{"d_model": 192, "routed_scale": 2.5, "n_kv_head": 3, "qk_norm": false, "tie_embeddings": true, "init_std_up": 0.0253, "optimizer": "adamw", "weight_decay": 0.095, "grad_clip": 1.0, "warmup_steps": 293, "decay_fraction": 0.356, "batch_tokens": 131072, "doc_mask": true, "train_tokens": 899400000}
Below are experts of layer 4 (counted from 0) of a mixture-of-experts language model. Rows are named router (the router's row for the expert) and show model dimensions 0-191. Each number is 50 + 10 x the weight over its row's rms, rounded and kept within 0 to 99.
Before each expert's rows: "comes after" lists some tokens at least twice as common just before its tokens as in all text; "raises" lists some tokens whose logits its average output raises strongly, later layers aside. This comes from a sample of Wikipedia text that the model never trained on. Tokens count by the router's weight.

# expert 85
comes after: "|", "–", "-", " (", "  ", "F"
raises: "ient", "acy", "iti"
router:52 63 43 39 71 41 51 35 64 59 34 39 68 43 62 53 42 71 35 47 49 43 38 55 35 51 41 49 57 42 43 57 48 37 66 65 46 42 56 55 68 73 36 48 53 65 50 45 30 54 53 65 62 66 44 46 44 40 34 31 60 42 59 60 40 71 57 54 35 73 38 34 24 55 54 26 42 51 52 53 41 37 36 58 55 53 47 63 49 65 48 52 46 54 45 46 65 49 56 48 40 49 46 63 43 58 51 53 52 63 62 68 49 60 52 34 48 60 33 42 63 63 47 39 49 43 54 54 54 39 47 53 48 39 37 62 40 55 58 48 39 36 50 53 46 50 69 42 33 52 50 65 51 42 58 44 43 41 47 49 50 41 41 44 52 54 43 51 41 57 45 64 48 56 44 53 57 51 40 55 55 52 56 52 41 43 35 56 49 31 45 33

# expert 92
comes after: " |", "|", "-", ")", " 2", " 0"
raises: "bra", "w", "kes", "box"
router:61 63 50 32 54 45 60 41 43 66 47 64 47 40 49 63 38 54 52 35 55 64 25 63 49 50 49 49 50 43 37 48 47 43 54 44 37 47 61 57 50 46 44 40 70 38 47 53 51 44 66 61 49 50 75 64 45 35 55 34 37 48 59 45 44 42 40 67 50 72 57 59 53 44 55 27 49 65 55 55 45 48 47 44 33 44 47 79 35 47 42 56 38 51 56 42 66 45 51 50 62 47 63 66 46 39 65 43 44 67 45 65 51 56 55 56 43 44 49 36 63 59 49 47 62 34 56 30 54 66 53 43 55 49 37 60 48 44 65 50 32 41 30 44 52 41 68 45 56 53 49 74 41 51 54 36 48 50 51 52 47 37 59 51 52 63 44 69 39 49 47 67 49 60 46 59 43 62 44 62 69 56 47 53 52 67 52 48 49 53 49 46

# expert 79
comes after: "-", "|", "–", " (", "{", " $"
raises: "key", "ax", "chi"
router:58 65 45 47 49 45 48 51 39 50 42 44 60 52 45 51 46 53 58 59 39 52 42 56 60 51 51 49 58 45 23 47 47 44 49 59 53 53 53 53 70 75 37 31 69 52 37 43 51 35 63 75 60 51 53 56 52 44 67 72 68 32 63 54 52 41 60 73 45 61 51 55 44 66 46 29 18 76 47 59 40 50 50 51 41 55 60 48 43 62 40 52 40 42 67 53 46 33 60 55 58 52 47 53 46 52 55 51 37 61 41 63 55 64 52 58 50 61 40 45 53 48 51 44 61 40 51 32 39 59 53 44 55 37 42 48 38 51 55 40 45 45 36 34 52 53 45 41 54 61 59 59 51 45 53 32 48 60 42 68 25 52 34 42 58 62 52 45 53 74 46 53 44 51 41 49 57 44 41 63 49 41 45 57 51 54 64 61 55 44 46 49

# expert 107
comes after: " |", ";", ":", "  ", "N", " at"
raises: "omp", "amic", "oh", "ape", "go"
router:52 54 47 35 55 59 48 53 51 66 45 51 52 44 45 42 52 49 61 47 48 67 34 61 48 52 42 48 51 24 31 59 39 50 40 61 43 62 71 44 61 50 29 52 69 44 55 43 58 42 63 59 63 50 43 43 51 39 42 33 49 38 59 47 51 57 61 54 51 52 69 64 50 71 51 27 38 65 64 49 36 41 41 52 52 58 43 53 48 53 38 57 44 41 67 60 54 37 53 46 39 28 49 60 33 44 39 36 50 60 48 69 75 65 53 61 47 55 41 44 47 59 48 54 65 36 53 40 54 45 63 59 44 46 54 66 50 56 51 38 48 45 51 52 37 38 43 40 55 66 49 69 30 37 74 40 38 51 58 53 54 49 48 42 38 53 52 55 50 53 45 65 56 53 46 36 47 60 59 60 72 57 45 47 53 57 38 71 43 45 54 42

# expert 66
comes after: ".", "=", "s", ")", "\"", " ="
raises: "l", "lla", "ll", "ls"
router:43 73 54 54 56 41 57 41 62 47 52 44 65 62 40 48 43 65 47 40 48 58 35 46 53 41 39 51 71 68 45 36 39 60 50 54 53 47 51 53 52 55 45 42 63 51 37 46 63 32 57 49 58 48 41 52 56 38 47 67 56 37 63 64 46 44 58 58 49 66 38 56 52 47 57 38 53 57 66 43 49 43 51 41 58 53 43 44 51 38 50 61 49 38 36 78 58 42 61 50 65 54 51 48 60 25 69 35 42 50 64 60 57 59 47 40 45 78 38 33 51 37 60 49 67 39 53 61 43 61 41 46 58 48 39 73 47 64 56 33 32 46 40 31 42 38 58 65 53 49 32 52 49 40 72 50 45 46 45 59 35 29 60 48 47 39 49 44 44 39 51 44 41 57 37 55 56 55 55 54 53 56 51 61 48 47 51 55 45 36 57 39

# expert 6
comes after: "-", " \"", "=", " (", " a", " 0"
raises: "uth", "ach", "ur", "urt", "urn", "uff"
router:53 78 31 34 49 46 47 55 41 63 45 29 60 42 38 49 39 59 48 40 44 45 48 52 40 50 49 37 43 51 20 53 41 44 54 58 68 42 51 55 57 54 38 33 71 51 35 37 31 32 62 59 55 50 53 57 56 51 45 60 57 25 64 45 52 59 54 55 64 60 48 51 49 49 54 31 21 56 53 46 39 53 45 67 54 51 44 46 47 42 52 51 38 51 60 69 63 37 54 63 45 47 57 48 49 38 60 41 50 47 40 56 44 64 52 42 49 64 36 45 55 42 33 62 62 42 48 65 66 48 47 50 53 44 32 46 38 45 51 45 36 56 39 49 47 43 59 23 48 57 45 64 43 38 50 53 47 56 69 66 34 43 40 24 53 45 63 47 56 46 50 58 44 53 56 58 55 57 57 46 40 53 40 60 49 51 56 57 53 38 48 42

# expert 105
comes after: " |", ";", ":", "|", " (", " 4"
raises: "yg", "si", "eed", "T", "wing"
router:59 54 38 39 39 60 52 51 52 69 25 26 59 38 42 57 37 65 67 41 39 55 30 62 51 60 42 36 47 47 38 62 49 35 52 66 60 60 48 46 60 50 44 39 65 43 69 46 41 57 56 67 62 59 47 49 53 31 47 41 39 41 63 36 47 61 62 54 44 68 58 58 55 56 60 30 42 65 52 37 39 59 46 52 51 62 34 62 45 45 40 39 46 44 72 46 48 35 64 61 50 45 57 67 50 34 59 42 50 58 54 74 58 57 36 52 39 48 39 34 57 57 28 64 64 53 49 58 68 54 59 65 53 41 58 50 47 46 42 53 42 37 54 55 51 43 49 40 36 64 43 55 50 50 51 47 53 39 56 67 49 42 41 47 60 52 62 48 58 48 43 53 60 49 47 38 69 64 51 46 47 51 49 52 48 55 53 46 43 47 64 48

# expert 3
comes after: " |", "|", "″", " The", "°", " \""
raises: "ised", "iate", "ific"
router:50 60 49 54 63 51 44 49 41 41 65 54 57 55 52 42 46 59 48 48 63 45 41 62 48 49 29 30 67 55 42 50 50 44 42 37 55 52 89 63 44 53 31 49 55 37 46 46 54 47 50 60 57 51 53 47 35 38 46 43 53 36 64 68 38 47 42 64 45 69 45 51 40 61 59 28 40 57 57 35 34 49 24 37 43 51 54 38 43 67 54 68 45 61 50 63 54 43 61 55 46 51 58 62 49 56 49 54 46 62 53 57 55 53 52 52 42 50 58 44 59 47 41 44 46 39 45 39 55 49 36 57 57 44 47 64 30 40 49 34 24 47 47 49 53 50 56 42 56 60 54 69 49 25 63 41 53 49 46 52 48 46 52 28 40 61 59 58 40 51 38 46 26 45 39 63 53 71 47 54 52 61 55 60 36 38 60 63 42 47 41 49

# expert 126
comes after: " |", ";", "\n", "|", " (", " 1"
raises: "hip", "rik", "rist", "ren"
router:64 70 47 34 49 45 50 51 39 67 46 39 66 32 51 58 47 60 44 39 61 64 36 56 65 56 45 64 60 41 44 52 52 28 56 53 49 39 48 67 69 63 46 49 60 58 45 52 48 61 55 62 53 47 65 47 63 35 54 49 40 40 67 45 56 57 63 57 52 73 48 56 39 63 44 25 47 56 56 48 54 25 45 56 37 32 51 51 39 59 50 44 37 49 74 52 51 46 60 50 40 56 51 50 37 43 42 41 40 50 55 64 56 74 46 48 50 67 55 49 58 51 43 44 49 46 49 39 68 39 56 57 67 33 30 52 47 61 44 42 48 44 43 57 41 50 62 58 60 55 55 70 53 51 59 43 46 45 50 52 42 29 42 58 56 61 37 45 54 64 30 49 54 55 43 57 62 58 62 73 58 42 66 51 48 61 54 48 61 44 46 53

# expert 74
comes after: ".", " |", "=", "|", ")", "\""
raises: "The", "S", "T", "F", "South", "H"
router:37 74 44 52 64 52 59 48 51 52 62 58 52 55 49 44 36 71 46 54 50 38 36 60 32 41 41 60 55 56 31 59 49 43 54 54 68 51 42 48 54 47 44 54 70 46 27 54 58 46 66 61 44 51 50 46 42 38 57 59 53 43 57 53 47 42 70 67 54 65 46 56 56 53 46 38 36 57 59 43 42 55 28 31 49 58 35 59 38 49 35 75 57 57 56 54 56 46 70 52 61 43 44 56 63 50 69 51 48 55 60 72 56 64 46 51 38 70 49 48 65 57 47 50 60 35 48 67 58 43 24 61 41 47 50 58 51 45 63 53 35 49 47 49 53 48 60 58 54 63 48 64 70 54 69 36 48 47 50 48 40 32 60 41 45 47 52 49 36 41 50 58 52 61 54 64 58 58 58 46 43 57 51 74 53 46 49 53 52 31 47 41

# expert 70
comes after: ".", "=", ")", "s", "\"", "a"
raises: "ho", "he", "New", "ty", "one"
router:37 83 49 46 61 55 58 35 45 56 42 47 70 68 42 38 47 60 48 54 55 54 48 58 40 48 33 42 56 46 33 50 58 55 55 52 45 54 36 62 49 42 53 50 61 39 45 48 49 53 66 51 46 41 58 42 47 34 62 57 54 49 66 50 37 44 51 75 48 57 49 53 52 48 49 45 36 44 54 55 35 48 39 47 49 46 42 57 29 38 48 76 33 61 42 59 50 46 59 64 50 44 34 53 56 30 68 56 55 52 56 52 51 54 54 32 52 72 41 49 64 43 55 51 49 35 49 56 61 56 31 56 46 49 50 57 49 61 55 44 46 44 55 52 49 44 65 56 60 60 39 56 52 54 69 25 51 56 63 50 50 32 61 54 50 45 63 51 36 36 48 57 41 78 46 46 61 50 59 40 37 61 55 78 70 42 51 43 43 47 48 33

# expert 123
comes after: " |", " to", ";", " a", ":", " his"
raises: "s", "ery", " to", "\n", "ing", "e"
router:47 62 51 47 60 51 57 47 56 47 51 60 61 41 43 34 52 60 64 52 49 42 42 63 63 41 47 56 69 34 32 40 42 53 48 56 52 65 61 61 63 62 26 55 57 44 57 45 59 48 60 65 46 50 48 51 51 46 59 54 54 28 67 72 44 50 42 47 45 50 49 47 47 48 39 23 34 69 57 51 30 53 48 56 47 67 50 45 52 46 55 59 47 53 58 57 52 45 57 52 49 45 44 69 34 50 63 47 46 62 67 57 66 80 54 50 59 62 58 33 57 48 39 42 51 57 68 48 51 50 45 50 50 32 30 71 42 62 44 59 39 44 49 40 56 50 61 51 53 60 55 58 42 50 77 37 54 50 53 62 23 26 42 59 43 60 51 41 60 67 44 38 46 49 50 56 56 42 54 40 54 49 44 52 55 41 53 64 36 57 48 55